{
  "n_experts": 48,
  "moe_layers": [1, 2, 3, 4, 5, 6, 7, 8, 9, 10, 11],
  "router_score": "softmax",
  "routed_scale": 4.9,
  "balance_bias": false,
  "init_std_router": 0.0127,
  "num_key_value_heads": 1,
  "norm": "rmsnorm",
  "norm_place": "pre",
  "norm_eps": 1e-06,
  "qk_norm": true,
  "learning_rate": 0.00954,
  "max_grad_norm": 1.0,
  "dataset": "wikipedia_en"
}
Below are experts of layer 2 (counted from 0) of a mixture-of-experts language model. Rows are named router (the router's row for the expert), gate (a neuron's input weights, with its number), up (a neuron's input weights, with its number), down (a neuron's output weights, with its number) and show model dimensions 0-95. Each number is 128 + 24 x the weight over its row's rms, rounded and kept within 0 to 255. Numbers have three digits each.
After each expert's rows: "raises" lists some tokens whose logits its average output raises strongly, later layers aside. This comes from a sample of Wikipedia text that the model never trained on.

# expert 35
router:166121123116087112104108116133136157126097171153132157143165140129158142101179119093103130099100117144130124162142141069126120166132141164175141101143124148143175114151098109152153108152148135144139165096146137131154161157114096106145146091100171152163139124132129106119130146117117154154
gate0:153144117106128126121164096136089103104124147117103170125179063135105103080133167115120161133135113130130138143142149129092149144146156128140131134124114140138078148169131095103132140167111131114123125121083173127134059150168093108133120131138097104124142125106139115131159106140098158117
up0:064116140151107143157133159098131133117140124150120163120123147137060131118123109100129103164108148136134068133153151088126118101087087120137108132135138156107141162139136140151138098093174104163178102128137089115118144100102117148123116116095101147148107128111123158119102118119137081133
down0:094130090147170123146144087111113140132115164115123151126079114125134094084123112083112128123113137095118146142130093155121152201123132166159089120146122148158106121100120138161122099189112147135146119118165161156114124107104104138140101136137148098112131100127141133119134110105155139079
raises: ",", "-", ".", " in", "–", "'s"

# expert 10
router:101106134139141105134085084167102170177124141174138125138099137122168150161110131102114102162091132124106092142143130122130140149109104138119145147085178148143136125162099110108145136088129144098099147140126134126111131161124128102092148113108118156131138174094148099108109170103153163114
gate0:130097113116105151085127148105161122150145138140143166141103160170170088141101131077153134108125140152111125133090168141124079138107136066142142117149107129143120097092160111132142135161119094101162167109134129138097122138127143127162104111140109171172108106163143142127139131112113149154
up0:088151109139109082178187104108134099123107129146120120140176140140174146133141139112130148124163108132121103117169156144107124136112107127141111116148115188151103125122138138094142133141121087155140170139115114106082150167098169148117129134113143136148108083108143130119140131116118192121
down0:155093172169121133156082128122188164151104121139107106138131171131068170139118108121123129086119116128160109149122152101143153128088131100147114127174137143126109144126083131106112119120113111110137144108109137122102147113131121144147165174092161131139085112133105111144085127126092123145
raises: "idency", "uring", " career.", " place.", "eason", "urance"

# expert 14
router:113107160069092111138106133155116121141118148126093144098143170125147137132135162119119165121108150150125129151069178103134134101092132126117125120119152115119127119149146126078118106144111115133080084146125140135193132126135145122129141163094102132157088104099112132060148139139133137108
gate0:128199075126139109108116123114090107108121103113073102148132116121120093142170144143114103125166147127120139124102156137089176090131107128163111132091114143137080128146159156112116110107095139147132113127094139093148160125127137141121110178134116160148134173121146106142134135155096105132
up0:130160127047119157100109115127170132151120096126113165084132117173136139125104138114136135179154114153165105104099160117115139125118157124097163124125126117170112125105090123178145128137134166137157157112113130115145138102126171186111138123123105142141121161099128107129103141149145119103
down0:118055144160156129135147141112112110123116135108175139134095115153146144122153121134120136134115130140100137131135135158093073130134115111146110143128066120146163145091143063116119107147129075120071118148147144120101091190139125119142135152135135129108128123135171112137156114131144136164
raises: "aza", "inn", "erm", "iz"

# expert 21
router:090101132112104090142160126136132159132154101131127160099085102131090129150154141084145115112163127089103135136116118096123085087125098128147141155159163113140117121141086162156161160103131144139149153169127083150168117127147092120111164128130141085121086157126147105143114131128146150123
gate0:118165163128064141133143105126157155114161158083081150139082159122084093163148138092131138094123155113147124129141123113141152147108131163126141131120127139166137158116157153158133156139090146114165107136105135148167142127168144150145114125148092115166125154118136103122109131156081141129
up0:116140150125142179103126174145140131156125156154128112155149157090126149121118126106126148151131114109078112134150181155103086159084116094108158119149131126113140118102146136123169146138118131109122143159143135173098102143123131074143123183119103080126112093111102145105110099122140165136
down0:127099113161173167152146141098149103103145137120132135154174100125156090108125134143096144160141103124150121107140130116140135104132144130146094080082084124189128138153147098121081114154134135145139135128087104102139163128095166163134141114139098155111134111151124148150105105170129155106
raises: "un", "70", "id", "1", "att", "app"

# expert 18
router:101108136144143102128090080169098164178133140171134131139104137118174154157116132100108102161091133122110090150140128121128141149104104140120143146097177147141138121163103109107146136085131145101099145139125133129109134163128126102094150111114120158141139172095146098105108170102156161115
gate0:113091079148104075138127150091120095129088103108124144123143132128124118156139116146131142143103116111189113140152146108179128086136140100136075105125142137109138095132118173096111151139128093180093124138134127114153133094123114121120109118139118162114131102145113142127170095184115152147
up0:122160133128123108121115162116097116129156172114146114122093117083111141104108134155158142169161124101138165084140136125118171136121113137147143108100127112160117139130112146100096099109121165137112105120134140156133072145135119140147141205167113174153082118143103135115129099159107127099
down0:113145130099169156130109115138096120105120134144104134165153107135110136104128133156076144119112120109132159147116134156144092100155146141115109180120109120161130149118166161145088141157138175086100134144137129132108141134133154135139102164090120091130121093144135112110126105079102053156
raises: "its.", "terior", "vert", "t.", "ult", "ordinary"

# expert 23
router:104136145136136114160145097121114079161099157125126144106106117107160145157113127105170112150109105116100086130120142104102151120144151116164122150091139149165122181132171089151110104132117123084138165160159108118121097156078125124104158083114160127150119138138139106111114138154142135084
gate0:103143132135136140124107150087127126125131108127131091134125148151108092147170130127128127137124140116112126109133154151164137138073132114127101108120135137142137129097154142083081103165125105143082121126084115129167142140097107090135194078120196113127135153160132168113090099110135105120
up0:080089157123162114134179105153134142144079108101140144121140162151152112102115151130156143122127149094133089124120134101123137144126106101106148136091150152154104148137147119088140157104087135123136085104116153105113123093123117122112103104146109146144146092094144098134171131148136163192
down0:127103092154128159117135089165111059123113156108151139160139131107156093091111158165127115120108092132114114140144124129134086129179083137123090144132111092119136121131105119120145133107162119108148107142154142114119128098171118103159094151154166169158102152114138111147100113165138117149
raises: "\").", "\".", " published in ", "er.", "\")", "\","

# expert 4
router:105155155122153139145079125167113131154107125148165162173129106147111116155129125081104124112139134171127109128159109083113136130087099155151122167118129110164121147164088125144156168117133108083114120162107132151169090158139147116098148103103144154153111134130157139147112155128154156129
gate0:084126110101165147137119155120182127121155195141087142127149125145132076113141126138147145078115146133132115175154134090106138122143127103097150111166080135172091149114112101136168114129150135146118106120087130088115146096150105123135125130081134118145148120102144138136108130149101115121
up0:144147109131141119105139156119139101169155140183116130145123099143131097075181144134130096118118082115098122133113135135150156059110135107103146139172132125171158150124110121105124135111160113135150132135123152122134131132096124163085136122112148099097141115190165150106143096163128113111
down0:126129117115176106165090161151112120191141137095140166158154142126109127093143110137108124127089117148143090132085136136109092134116153132122149136117093147096138127120119184121160130135122127135095142053187140130133125120163126120124084130093128144134141104098156138127122115163097130114
raises: "-", "o", "he", "o.", "o,", "ol"